From a checkpoint of a small mixture-of-experts model trained on Wikipedia.
Size: width 256, vocabulary 32768, 83.9M parameters.
Training: a variant of Muon for the experts, 800M tokens.
Below are experts of layer 4 (counted from 0) of a mixture-of-experts language model. Rows are named router (the router's row for the expert), gate (a neuron's input weights, with its number), up (a neuron's input weights, with its number) and show model dimensions 128-191. Each number is 200 + 30 x the weight over its row's rms, rounded and kept within 0 to 999.
After each expert's rows: a language model's description of what the expert responds to. This comes from a sample of Wikipedia text that the model never trained on.

# expert 22
router,240,181,149,186,208,180,237,241,175,229,192,199,228,184,216,191,221,268,183,197,179,187,167,191,240,187,233,178,165,155,156,183,268,204,154,192,255,217,209,252,189,183,202,114,179,262,182,177,239,189,241,244,209,198,197,177,221,215,179,240,160,169,198,174
gate2,221,240,172,203,173,218,203,170,176,213,164,205,178,199,180,215,189,161,201,230,227,244,154,192,214,187,202,201,247,211,187,213,158,290,182,232,190,229,188,221,224,212,214,284,181,196,214,199,158,269,240,177,206,205,222,208,210,168,230,191,183,233,213,204
up2,209,242,236,207,141,186,217,253,220,157,196,197,239,197,227,233,212,179,225,210,214,270,200,233,158,194,157,214,160,239,188,201,180,218,198,229,132,202,230,201,193,204,184,242,207,208,213,183,209,233,242,168,192,164,178,154,216,201,142,174,149,192,211,159
gate3,216,179,190,196,216,213,195,189,223,247,204,197,154,200,200,177,181,221,211,190,210,237,213,204,170,166,172,229,238,163,166,168,184,152,182,137,179,236,241,147,165,206,212,178,207,206,202,234,171,252,193,157,255,172,159,158,237,226,190,226,221,263,164,167
up3,133,196,227,181,208,194,150,182,204,222,252,203,185,181,168,207,203,198,150,173,177,182,257,192,227,168,205,230,238,178,213,199,208,208,204,192,163,209,260,182,199,231,167,229,193,192,183,198,158,199,188,165,200,231,217,192,228,198,216,210,249,260,161,209
gate4,221,160,206,208,261,217,223,197,205,229,229,160,239,201,156,147,180,262,215,173,197,224,205,177,232,178,194,207,181,211,208,214,208,233,226,180,243,222,227,208,213,196,283,146,189,244,221,181,262,245,244,247,188,172,171,254,180,180,192,165,162,176,212,188
up4,189,166,161,237,202,205,209,212,181,226,178,163,223,195,160,198,190,225,171,189,226,237,181,172,231,162,196,201,168,205,162,220,189,298,236,224,230,246,212,194,172,175,234,150,199,206,201,209,226,215,210,268,208,222,161,256,136,215,213,206,213,199,201,230
gate5,148,164,165,203,185,201,201,199,210,180,193,194,194,194,145,198,178,202,237,206,200,153,196,229,211,213,241,168,213,155,133,140,171,160,199,189,193,202,157,207,161,178,174,180,246,157,195,208,219,196,181,228,147,228,201,205,150,225,181,207,187,230,191,277
up5,247,207,227,209,269,208,251,165,288,216,193,191,240,231,246,186,194,183,207,157,214,216,230,210,212,188,133,202,207,243,185,250,196,205,179,193,214,197,203,165,223,234,187,263,190,238,166,194,211,189,222,162,221,183,228,234,195,142,208,203,169,188,198,129
gate6,186,174,188,237,228,259,147,137,209,197,195,273,209,175,258,213,211,181,237,172,253,228,152,248,190,173,211,210,223,207,207,237,185,219,204,192,179,220,222,164,178,272,179,232,205,169,160,207,206,215,169,203,219,171,206,187,225,196,229,225,216,244,242,252
up6,194,251,215,178,131,149,299,241,192,223,218,154,190,160,167,179,193,209,161,260,218,175,191,147,230,154,197,171,207,244,248,191,191,218,199,216,214,213,254,152,225,136,223,152,205,205,211,152,240,171,264,237,177,196,228,187,171,202,188,154,222,171,165,209
gate7,175,194,225,195,174,199,222,168,160,167,216,264,192,184,203,192,192,187,207,223,161,224,221,229,200,159,158,174,211,201,253,169,252,208,257,190,245,149,214,156,196,190,198,221,214,182,197,210,256,190,210,154,211,176,162,171,145,225,247,214,213,196,192,189
up7,155,204,169,238,264,230,257,194,224,163,185,177,200,211,198,174,203,241,172,226,250,171,175,234,229,186,262,169,198,162,173,210,190,255,197,230,199,242,201,163,225,136,155,179,222,162,180,160,220,184,218,239,189,175,191,223,196,214,175,222,181,204,207,197
gate8,200,199,201,153,220,178,250,210,244,189,201,174,177,177,209,211,203,186,197,211,224,173,188,230,177,135,263,230,146,145,163,189,211,206,185,192,185,262,228,189,175,170,203,176,166,167,153,240,137,232,186,210,235,189,182,193,183,209,196,199,182,215,211,221
up8,167,235,183,170,218,213,173,181,183,202,185,176,189,148,135,184,232,191,204,162,199,199,181,201,238,268,224,197,196,225,219,202,228,210,180,287,172,219,150,183,207,196,157,205,198,230,192,233,220,235,219,222,221,215,221,225,180,221,219,180,233,214,192,192
gate9,225,194,236,235,180,230,191,149,198,150,203,188,207,239,184,245,226,191,199,188,204,210,172,200,212,203,182,207,192,162,208,211,174,193,205,220,198,184,146,240,208,142,205,193,226,181,199,231,239,214,163,227,246,226,178,176,194,160,224,195,187,195,253,169
up9,212,177,209,203,199,202,147,225,143,165,265,214,102,238,212,177,220,206,210,227,192,204,193,161,203,181,201,206,211,200,215,215,223,219,187,194,251,172,225,214,183,164,205,158,208,219,221,224,246,162,247,220,171,211,147,176,191,186,215,222,235,221,218,202
What it handles: Commas and opening parentheses. Commas in lists and between clauses, and opening parentheses before acronyms or asides, such as (SSRIs), (USAID), James, a.

# expert 7
router,218,190,210,256,174,219,202,159,203,210,230,202,192,215,217,225,189,183,197,155,153,171,197,223,186,159,182,194,228,188,172,180,178,202,194,225,162,162,186,217,166,237,210,210,232,224,227,210,218,211,206,167,280,182,158,235,164,266,209,200,148,228,217,231
gate2,215,167,191,230,273,182,186,186,162,174,217,225,142,156,231,175,231,200,230,219,230,221,224,206,211,210,187,227,170,233,223,220,180,169,195,228,220,126,268,182,184,251,209,173,243,173,220,221,222,165,204,232,233,194,216,180,180,208,178,172,226,181,173,214
up2,169,203,168,187,134,197,218,170,230,175,172,166,218,232,205,181,214,239,207,207,157,205,240,221,188,188,187,187,233,159,220,190,202,252,282,172,199,250,155,237,245,126,194,194,244,191,220,163,211,222,224,161,194,178,172,182,182,175,217,199,178,202,136,201
gate3,193,182,182,176,233,201,163,208,193,170,238,298,164,200,197,181,226,171,144,178,221,217,241,242,200,154,217,179,215,215,174,167,208,174,207,221,147,223,193,198,224,182,180,163,232,138,189,238,211,179,208,192,242,244,212,191,215,229,148,187,144,195,154,213
up3,171,208,199,219,91,204,179,202,211,193,188,269,210,192,234,132,204,161,187,248,216,177,188,237,158,221,209,247,162,226,165,200,189,184,208,206,175,193,233,231,241,176,183,196,191,149,165,255,254,203,234,214,202,225,153,211,131,189,204,166,220,177,181,186
gate4,217,200,208,212,200,152,203,205,202,205,248,202,180,217,204,139,198,162,249,224,178,208,203,232,166,197,220,188,264,164,198,279,195,228,205,212,204,180,237,219,170,136,221,156,225,144,195,230,141,230,196,180,237,237,203,206,199,212,206,262,215,183,156,224
up4,190,181,204,243,218,167,218,181,203,173,228,223,205,158,208,218,232,177,208,204,158,237,184,235,205,252,198,207,225,141,148,202,220,203,254,193,201,191,215,241,200,214,199,220,207,230,136,246,180,156,179,196,226,167,197,244,232,209,191,224,151,211,194,233
gate5,190,175,218,196,230,205,218,222,243,200,209,210,177,195,162,205,195,168,198,192,227,170,198,229,227,167,182,223,188,198,176,248,270,219,219,177,157,201,221,152,174,190,212,175,187,218,152,140,201,170,182,224,268,133,178,210,189,220,200,229,171,175,205,194
up5,199,250,151,178,170,202,207,179,178,159,173,154,208,186,177,238,207,189,176,220,179,190,150,220,173,231,287,191,160,200,203,207,188,174,176,190,167,186,203,217,192,240,195,215,192,170,141,214,209,239,156,241,163,212,234,250,241,225,158,214,228,210,182,242
gate6,240,180,267,216,252,212,208,207,211,197,178,191,190,208,169,167,168,231,187,229,164,236,204,194,282,196,250,201,249,210,227,221,174,204,190,209,189,214,228,242,202,209,243,240,188,183,216,175,165,228,227,255,189,217,172,210,224,187,238,243,182,230,191,195
up6,220,210,182,190,175,157,190,197,248,227,222,246,229,203,238,213,250,205,225,206,259,157,240,218,209,204,186,190,179,240,214,177,215,216,204,189,144,205,236,241,226,197,228,229,205,99,139,241,231,196,192,196,228,220,170,225,251,242,191,158,237,205,221,290
gate7,143,150,169,217,184,182,163,194,199,176,198,258,176,185,160,186,246,256,227,231,168,211,245,206,179,177,197,161,163,187,183,180,189,174,148,217,173,177,222,240,220,141,218,192,219,234,184,213,215,247,174,219,200,195,193,195,179,195,174,185,166,223,165,165
up7,219,254,204,170,214,183,223,213,209,260,166,150,230,243,187,120,152,203,252,195,242,179,200,244,208,192,153,242,171,222,209,190,204,230,201,189,231,255,190,207,189,243,225,238,138,146,222,216,177,197,229,234,175,211,212,239,212,218,236,215,187,165,208,202
gate8,130,212,172,186,215,164,183,192,209,196,159,250,194,232,189,206,219,184,195,197,172,183,238,193,150,172,197,194,141,192,214,203,202,146,242,186,141,142,146,212,173,253,216,165,173,188,148,246,215,244,172,165,232,127,209,190,160,195,158,183,183,132,182,245
up8,247,185,209,182,179,198,182,209,252,223,262,195,162,192,175,174,244,157,192,207,199,177,151,172,302,191,129,210,194,175,185,161,234,198,207,244,203,202,239,218,198,178,179,223,167,202,216,205,192,148,215,229,187,212,198,196,214,180,214,177,194,234,186,169
gate9,218,234,194,137,185,177,184,225,258,198,215,220,217,137,139,121,219,191,170,178,203,215,152,206,227,143,210,176,131,150,192,167,197,191,202,159,178,180,231,174,209,206,238,189,245,210,190,211,181,185,189,209,213,230,200,214,182,116,190,207,170,217,219,209
up9,227,240,184,211,216,223,208,226,210,210,252,187,206,185,160,184,185,143,163,206,222,186,293,231,215,184,169,246,240,237,184,240,197,152,223,234,162,183,187,207,166,202,219,247,239,166,216,223,201,167,204,191,199,180,194,201,191,206,246,153,177,247,190,195
What it handles: Biographical verbs, time conjunctions. Temporal connectives and main verbs after a subject in life narratives, such as after, before, when, was, joined, enrolled.

# expert 39
router,199,172,194,198,163,244,203,155,234,227,226,173,209,223,189,230,224,149,184,208,146,227,157,190,209,221,163,173,234,193,186,177,182,183,178,230,142,145,173,204,238,174,181,169,161,197,160,149,207,294,238,231,145,229,215,207,146,219,229,242,175,140,212,230
gate2,245,159,217,190,204,176,186,204,219,267,121,197,203,216,182,228,248,144,224,166,194,190,209,199,153,178,169,199,182,162,186,162,209,204,211,175,199,211,190,163,191,264,169,210,155,240,212,179,162,178,212,156,247,203,182,232,263,209,142,202,151,167,209,274
up2,249,171,204,234,250,227,211,174,199,232,160,168,249,229,189,189,262,199,211,154,227,158,226,129,205,176,226,233,239,231,185,161,224,176,222,195,170,172,174,164,231,249,197,195,155,181,236,208,161,224,193,124,188,220,223,204,222,226,169,242,178,156,203,223
gate3,217,197,223,230,266,190,198,220,227,146,184,232,200,200,266,244,234,222,232,227,215,189,180,260,220,191,250,246,188,192,140,190,232,177,217,205,210,161,218,214,222,191,199,166,193,118,188,237,257,189,199,187,204,239,175,250,194,189,204,205,244,181,151,191
up3,252,210,218,273,185,172,210,247,220,212,222,178,191,227,184,218,143,172,213,233,223,141,219,203,208,223,169,194,185,152,127,220,196,254,217,258,240,246,176,149,211,167,188,184,184,124,201,186,274,199,176,193,196,214,157,277,188,230,226,209,169,206,217,193
gate4,218,232,200,182,203,162,184,222,177,223,266,208,205,218,174,198,154,218,190,189,193,229,186,181,227,233,181,194,202,166,200,183,231,209,218,128,222,179,242,194,214,209,203,124,181,219,192,221,154,217,171,191,193,232,232,231,167,290,178,206,209,181,217,200
up4,243,229,164,192,292,211,237,249,238,187,267,156,207,156,188,176,204,200,192,173,227,231,161,170,203,199,159,134,204,175,212,179,208,207,210,195,207,172,220,176,223,181,204,187,229,213,177,130,210,230,168,164,198,211,213,219,182,272,230,233,173,185,212,212
gate5,214,203,229,227,253,220,252,206,188,197,159,165,178,202,239,125,182,192,159,175,156,206,173,199,195,201,237,225,136,145,195,152,197,177,207,167,215,248,148,199,219,211,217,199,182,233,216,178,232,201,187,172,139,182,267,179,178,238,208,244,225,227,209,273
up5,204,176,235,229,183,227,203,186,171,179,194,178,272,203,225,231,238,196,194,212,171,142,199,167,220,247,222,201,220,226,153,150,174,214,176,212,190,178,232,242,193,200,229,219,202,166,191,174,165,233,170,163,223,238,198,200,142,186,203,238,143,187,181,198
gate6,188,195,162,152,248,222,231,185,201,147,186,176,207,193,186,224,229,175,198,234,199,197,201,222,221,202,218,229,202,189,221,152,233,201,147,167,190,203,151,216,236,209,160,185,193,207,193,192,223,196,193,226,234,199,207,250,220,223,148,256,248,175,187,229
up6,211,216,182,268,235,241,224,214,192,195,236,215,232,225,219,281,213,196,193,196,227,197,228,209,186,179,233,216,213,147,176,203,226,219,219,224,190,235,194,214,200,190,161,210,196,222,214,137,267,216,226,168,142,209,239,201,235,211,146,189,216,252,201,172
gate7,182,180,214,187,187,135,201,216,248,172,240,215,92,210,229,222,158,260,193,187,204,173,164,212,231,185,238,224,230,208,246,172,174,173,221,264,160,193,130,171,220,203,262,158,217,178,140,188,213,175,208,237,223,230,155,231,163,200,212,216,216,239,183,210
up7,177,165,198,223,135,178,182,214,198,196,260,191,185,134,246,227,161,239,253,211,205,224,161,152,246,186,219,225,223,213,183,191,197,184,198,229,172,233,175,131,164,204,318,170,216,196,226,185,193,206,230,201,214,227,213,198,236,188,205,186,220,206,220,204
gate8,215,234,160,188,221,201,194,290,222,241,199,169,208,168,129,213,198,179,227,168,220,222,178,191,225,219,233,184,172,198,180,220,230,219,211,195,139,216,182,192,190,241,213,215,225,256,233,250,250,200,188,212,176,222,203,253,230,225,195,201,214,212,240,153
up8,206,175,231,200,174,166,186,178,230,215,177,185,185,220,166,204,193,228,204,182,200,194,213,187,305,185,211,214,130,208,189,190,205,207,171,186,236,171,191,170,255,205,284,199,175,195,214,262,213,240,185,182,175,219,141,243,199,163,174,247,231,220,229,167
gate9,184,193,230,220,190,153,171,188,232,214,168,189,244,213,148,197,142,237,239,210,202,183,136,198,270,175,199,178,162,175,164,147,262,222,219,176,181,208,227,218,151,284,228,217,138,210,247,173,199,185,225,218,217,253,266,238,185,159,240,210,210,205,204,177
up9,176,212,173,180,161,185,237,180,216,191,194,175,231,214,120,197,181,228,147,162,223,178,156,223,208,168,157,200,146,258,195,200,254,212,269,201,190,186,181,186,151,207,188,173,181,173,198,205,187,156,204,180,230,207,183,166,201,228,232,164,179,187,212,212
What it handles: Clause-linking conjunctions. Relative and subordinating words starting clauses, such as that, which, who, where, while, because, plus clause-separating commas.

# expert 45
router,237,206,255,234,187,195,198,242,177,220,238,220,231,237,220,228,205,201,214,233,195,214,235,199,203,186,153,201,242,190,186,247,172,207,207,217,212,188,205,208,171,212,202,253,193,157,224,178,160,195,212,170,195,229,184,237,236,191,187,157,191,146,244,177
gate0,203,214,202,189,162,182,209,218,233,214,171,192,273,153,216,174,209,229,214,206,215,181,227,242,187,151,174,203,182,196,217,194,210,188,197,190,251,223,184,178,234,166,193,180,201,171,250,150,175,223,174,211,233,168,241,221,190,231,208,172,138,173,151,231
up0,170,235,220,177,195,202,197,188,216,188,214,298,123,217,221,235,189,213,192,169,220,162,218,186,203,206,221,166,136,191,217,252,241,193,193,187,189,217,202,204,246,233,197,174,223,197,183,223,140,143,208,168,221,167,242,252,250,225,187,182,202,283,197,185
gate1,170,255,155,196,191,194,228,228,187,180,175,205,234,233,215,180,207,124,181,228,200,207,250,240,159,237,221,201,187,112,216,243,218,178,179,212,173,228,196,163,198,189,250,201,205,205,179,212,219,241,183,206,220,209,184,211,209,230,242,206,205,180,181,242
up1,207,204,182,241,178,203,186,215,213,163,208,210,182,251,204,194,204,216,189,164,226,246,185,200,198,218,263,220,194,204,201,176,191,184,160,168,244,162,231,241,194,184,190,185,144,196,213,202,187,203,216,185,181,228,219,254,203,212,185,194,189,199,198,230
gate2,182,213,174,223,143,181,189,196,170,150,156,141,160,173,188,223,111,166,200,165,214,212,204,247,189,211,161,233,248,179,150,247,188,193,180,206,203,178,223,153,133,217,255,266,175,161,172,191,242,215,215,250,174,217,232,229,165,242,152,207,190,183,233,294
up2,194,176,246,196,186,244,168,269,260,209,184,203,229,181,198,220,183,265,152,185,286,186,259,224,189,204,205,180,202,196,158,208,208,243,183,185,174,235,205,149,224,211,202,201,220,194,201,224,224,211,188,208,255,207,215,248,171,217,204,198,201,205,235,221
gate3,212,196,239,214,242,197,203,237,205,214,279,161,199,154,125,170,172,218,221,198,214,201,227,196,269,236,192,224,206,216,192,186,156,184,213,246,173,183,140,231,178,197,213,181,189,188,187,219,227,204,204,195,157,228,215,287,235,211,180,187,214,191,205,206
up3,200,186,262,220,292,194,225,181,216,175,217,196,195,175,193,212,219,200,203,161,218,205,225,194,206,146,210,179,233,253,143,165,157,242,196,225,197,238,176,186,196,203,192,272,191,175,229,178,206,157,233,216,197,232,193,213,249,209,195,163,243,202,177,263
gate4,186,216,166,227,132,235,189,251,187,213,221,188,235,204,166,175,217,185,188,221,195,198,185,195,199,179,178,135,203,159,235,197,178,187,165,264,192,226,210,186,180,199,205,141,174,201,197,221,239,213,202,164,157,216,250,182,184,243,179,191,153,163,155,181
up4,164,183,265,187,219,204,188,182,207,263,210,223,149,223,235,141,173,210,221,186,218,235,192,229,182,163,161,227,171,212,206,229,218,237,191,195,183,193,199,195,237,195,199,195,204,174,177,191,198,184,162,254,194,217,139,243,206,190,140,213,204,231,122,195
gate5,194,163,219,173,211,198,193,223,207,176,203,129,178,220,217,240,184,209,199,174,221,169,228,172,198,204,222,204,234,166,224,189,197,244,210,191,202,210,205,190,204,159,184,172,150,184,228,162,250,205,258,185,205,192,169,178,198,160,201,244,248,108,197,185
up5,160,234,171,176,195,190,171,218,183,162,210,190,205,186,149,199,137,185,207,163,215,246,180,223,207,231,172,231,184,185,143,206,206,198,186,154,194,157,198,196,171,198,176,150,197,247,173,229,215,247,193,164,239,214,212,267,188,209,200,185,197,235,216,244
gate6,204,195,203,214,172,230,191,152,183,209,184,198,162,219,158,216,140,219,230,161,177,234,170,226,244,158,190,197,193,197,214,164,198,233,176,244,225,246,233,209,176,204,225,211,264,195,237,189,220,196,230,184,241,235,186,192,224,179,185,172,162,178,273,134
up6,203,241,181,210,201,188,191,221,186,187,216,211,191,158,147,212,210,179,164,215,158,178,169,169,169,165,190,211,177,277,233,159,228,208,209,175,198,192,212,149,240,173,190,185,211,206,214,269,194,207,204,209,213,237,212,210,189,198,200,233,206,217,192,215
gate7,178,192,229,219,249,212,173,185,216,211,206,186,213,179,204,186,223,198,202,213,198,223,156,201,222,152,198,143,177,187,220,190,189,224,179,129,217,226,250,195,250,189,227,196,205,222,221,189,179,212,177,209,209,134,244,140,178,229,208,191,162,149,219,154
up7,176,173,207,196,184,203,256,185,228,212,207,184,204,171,197,234,266,217,168,235,236,208,188,167,166,180,225,186,205,226,163,190,210,222,165,200,222,266,186,219,231,215,258,213,191,161,206,194,274,200,217,223,252,222,224,209,227,166,212,185,240,176,202,201
What it handles: Census and election tables. Articles and table pipes in census demographics and vote-count tables, such as "a", "an", "total", "population", "Votes", "median".

# expert 17
router,212,194,154,181,208,175,258,214,207,206,190,231,196,172,168,227,174,195,146,168,157,211,167,190,183,152,155,152,168,199,160,152,163,198,209,197,183,270,174,228,221,224,207,216,155,198,259,171,225,186,246,248,185,246,167,205,182,214,203,186,203,222,211,201
gate2,178,177,271,207,221,173,177,169,134,218,186,216,245,214,185,206,189,197,215,212,179,192,231,212,218,237,223,239,187,248,202,144,224,199,224,197,182,233,200,169,188,199,196,230,238,190,190,185,195,183,182,216,230,245,201,147,202,219,186,183,237,201,236,164
up2,172,224,221,219,187,247,221,185,196,202,229,179,217,272,169,193,212,231,244,168,171,187,203,151,211,207,185,235,158,209,208,196,243,219,187,224,194,219,221,178,198,222,201,207,202,182,135,185,202,190,182,190,234,202,177,190,199,233,221,232,220,133,243,211
gate3,204,225,187,167,188,164,174,196,146,202,122,260,193,138,175,198,125,207,215,233,231,201,195,216,188,231,182,201,196,188,215,234,206,181,250,244,177,218,210,185,155,273,226,206,215,159,174,264,153,235,199,155,186,214,166,204,182,204,163,220,224,192,171,189
up3,269,244,164,200,216,167,207,111,185,205,161,209,201,182,191,182,192,214,214,231,194,199,168,170,237,179,169,187,200,145,175,244,149,189,235,268,173,197,199,226,163,244,192,195,250,181,245,195,198,194,206,181,226,233,223,163,201,169,169,187,216,237,206,256
gate4,229,202,235,175,267,221,184,210,233,191,178,203,196,186,154,224,176,187,196,163,195,209,213,215,208,272,195,216,195,188,229,204,189,191,208,197,193,184,204,194,178,162,221,204,193,226,182,197,214,193,161,208,168,188,231,167,166,229,100,201,148,232,185,195
up4,160,207,215,191,177,201,207,216,147,290,182,266,197,228,144,216,233,172,244,180,198,130,211,169,164,137,242,209,173,203,177,204,160,197,222,175,205,240,213,203,233,178,199,177,170,197,227,183,206,140,161,167,224,193,161,215,217,135,201,226,181,212,176,186
gate5,211,220,204,202,295,231,256,162,215,206,190,196,223,210,217,244,168,206,157,201,226,185,221,202,176,182,183,220,229,194,114,180,252,231,159,173,218,225,202,211,238,251,167,254,181,246,211,211,188,247,285,193,211,180,204,228,248,210,153,200,212,221,214,187
up5,210,210,177,214,242,187,196,159,144,132,229,166,196,196,209,244,185,203,207,194,208,222,236,149,184,109,203,195,162,208,185,205,232,197,145,178,169,173,240,166,268,249,221,196,184,229,176,210,224,235,226,193,203,220,165,222,181,201,217,215,220,237,172,235
gate6,165,187,200,187,203,181,198,152,170,186,252,243,156,200,148,212,194,142,196,210,231,227,216,221,236,209,257,211,164,211,174,234,191,207,210,211,212,204,178,174,212,168,276,229,213,149,212,195,179,252,213,220,225,177,201,190,154,208,203,228,283,193,129,231
up6,230,195,213,223,197,248,190,214,224,190,159,199,181,205,238,242,231,219,190,225,157,214,190,265,129,144,160,183,202,170,207,239,149,222,186,202,218,177,232,149,218,207,179,168,194,191,165,196,223,199,156,193,223,230,205,240,217,201,215,184,141,231,198,171
gate7,194,231,174,212,193,205,228,194,188,165,245,147,178,194,170,227,219,227,191,252,217,177,196,176,146,150,214,191,132,215,188,230,243,201,238,170,217,228,187,205,189,215,133,179,174,200,187,171,233,177,157,219,192,191,239,149,197,191,240,145,236,208,236,172
up7,229,170,201,198,267,212,222,220,233,242,160,254,145,181,194,215,133,181,203,176,212,191,191,244,240,221,251,252,201,118,202,271,210,232,156,217,176,215,161,199,162,199,218,215,183,218,215,250,171,218,230,159,158,184,174,218,210,232,193,216,212,263,198,260
gate8,180,180,216,184,214,182,174,155,178,146,165,167,200,183,139,190,231,156,196,183,204,212,241,202,210,200,184,195,259,194,200,186,262,217,208,233,198,211,141,170,210,197,134,203,181,207,222,207,206,176,227,196,195,247,176,171,126,232,231,198,173,136,244,185
up8,248,185,154,195,157,151,186,203,225,212,195,126,211,212,153,211,201,197,205,110,179,207,203,209,212,141,180,140,166,224,155,205,181,232,129,152,206,237,216,220,195,189,218,193,184,181,207,179,228,193,209,251,204,236,183,207,189,214,264,201,155,150,230,180
gate9,176,203,186,110,219,181,222,231,205,160,199,224,184,191,165,156,228,206,173,174,157,198,185,202,204,162,258,157,236,190,216,247,168,213,162,247,184,233,225,210,175,249,201,198,153,197,130,167,165,180,176,258,138,167,148,187,223,257,228,171,176,174,255,225
up9,171,120,179,241,224,223,151,218,260,192,216,205,202,196,212,212,217,199,190,191,215,147,178,215,201,199,178,172,229,187,202,183,207,240,187,139,183,188,192,198,174,175,190,238,208,196,196,190,172,192,207,237,185,207,218,183,191,148,235,187,201,223,236,177
What it handles: Coordinating conjunctions. The word and, plus or, but, which and &, joining names, titles or clauses in running text.

# expert 30
router,136,201,127,181,226,148,245,212,208,219,202,179,182,190,212,166,194,171,172,181,217,199,188,204,229,156,213,161,225,259,186,209,201,221,207,207,195,160,166,229,198,220,185,200,163,171,189,275,201,208,204,217,209,161,199,181,218,275,170,209,225,170,189,178
gate0,166,185,147,193,161,207,174,191,225,180,185,174,235,221,224,158,181,245,208,200,224,181,142,172,224,120,185,186,250,192,201,218,211,163,231,155,241,173,208,233,196,193,167,173,198,219,235,195,245,207,183,180,184,236,237,183,192,188,243,192,223,168,254,189
up0,193,226,188,196,220,179,216,201,240,184,251,201,212,222,227,186,170,199,201,172,204,226,180,161,276,174,239,146,235,202,223,212,200,165,197,191,210,164,180,201,209,188,163,201,185,255,180,186,249,176,212,178,190,186,235,165,169,214,234,141,209,144,227,187
gate1,198,205,204,233,268,176,203,212,247,177,162,211,183,189,192,219,174,163,274,163,251,194,223,228,202,110,183,201,250,227,196,229,237,211,210,207,212,187,185,199,182,214,181,201,147,197,208,268,272,207,209,193,269,192,179,187,137,208,123,188,183,190,188,210
up1,132,209,189,231,192,241,168,180,209,204,199,237,212,216,228,143,222,204,146,205,247,167,217,213,191,290,206,181,207,270,262,179,154,142,187,229,165,213,213,168,303,182,179,218,246,208,176,178,189,183,230,164,207,195,253,178,192,166,257,222,286,212,188,237
gate2,187,205,220,209,162,166,234,189,170,173,229,191,230,181,169,226,247,179,293,191,162,191,216,224,243,204,123,221,225,197,202,180,190,142,232,152,234,164,174,216,209,202,192,270,229,202,200,149,240,175,205,206,153,157,208,209,235,220,187,183,162,191,192,123
up2,184,220,160,225,158,158,184,272,221,234,179,187,150,213,266,185,209,208,193,178,167,123,201,259,218,216,194,240,163,135,208,237,206,199,226,254,199,233,187,213,214,159,210,161,226,214,192,199,208,205,184,236,171,184,188,157,179,187,187,204,184,137,260,234
gate3,234,141,230,188,173,216,195,172,172,221,197,191,220,134,213,220,198,183,225,192,193,142,165,153,195,219,211,180,167,202,212,169,176,210,242,215,214,167,162,153,167,266,150,226,215,180,227,231,210,275,250,185,245,196,212,187,178,228,205,194,213,214,230,200
up3,220,206,208,168,217,211,180,214,229,217,230,231,189,240,192,238,208,181,182,214,232,176,207,262,194,158,176,199,235,218,285,194,251,202,207,238,191,258,218,256,230,193,162,203,222,252,218,197,174,191,197,200,162,205,183,218,226,161,182,172,177,188,203,206
gate4,228,219,186,235,208,204,191,184,235,156,192,207,238,186,171,170,183,244,255,141,212,203,172,183,208,196,210,208,176,232,203,221,150,233,204,184,190,233,183,201,176,202,209,214,215,151,214,207,188,206,169,194,200,207,228,174,243,196,240,132,245,204,191,199
up4,153,222,208,250,216,185,213,163,175,251,199,176,230,260,197,152,189,205,181,202,269,225,181,198,223,202,191,194,218,163,187,193,158,221,218,157,175,239,210,192,153,166,166,182,200,215,203,190,220,193,153,193,217,218,200,187,177,170,183,203,193,201,202,183
gate5,175,209,180,209,191,206,129,170,205,184,160,229,183,255,190,249,195,183,178,214,249,207,246,164,195,197,244,174,214,203,189,147,198,209,228,174,214,184,158,214,197,198,189,225,179,150,228,247,189,162,196,239,215,177,237,199,212,213,182,169,267,184,160,238
up5,185,207,181,182,221,163,139,172,204,204,245,205,192,226,218,193,174,216,234,229,219,211,216,160,178,175,196,195,157,247,228,186,230,184,179,186,250,214,177,211,202,142,211,243,178,188,206,218,179,208,254,210,205,168,224,243,240,253,200,212,171,177,201,216
gate6,207,191,167,176,235,193,191,200,229,191,181,168,154,144,211,247,223,235,240,203,185,174,223,190,203,167,168,196,233,202,214,192,208,156,273,235,199,166,202,225,159,249,229,202,155,192,262,196,196,176,162,162,148,209,221,164,240,231,194,219,224,156,212,216
up6,182,222,199,227,225,228,216,192,275,200,193,235,249,219,182,205,202,224,168,133,154,228,163,174,203,140,203,227,185,206,204,155,178,223,247,184,240,227,164,165,199,198,235,201,230,248,220,187,206,161,189,186,192,250,203,185,185,223,242,201,168,160,171,171
gate7,164,259,178,197,163,197,134,224,193,200,158,197,181,256,173,186,205,172,183,235,182,198,179,211,231,204,228,231,163,182,155,179,150,201,213,145,196,213,131,196,176,197,153,127,164,165,236,202,155,179,136,185,198,195,210,212,193,201,173,242,202,169,188,223
up7,201,202,150,217,235,159,148,206,216,200,191,205,236,235,141,210,159,155,179,230,193,204,190,228,236,234,210,226,224,179,174,204,173,171,248,222,184,191,155,210,186,239,188,205,225,172,195,222,145,252,184,220,229,236,210,230,205,178,166,234,189,199,130,196
What it handles: Heading ends and sentence stops. Closing = of page titles, sentence-final periods and quote-punctuation, and pipes separating cells in election and sports results tables.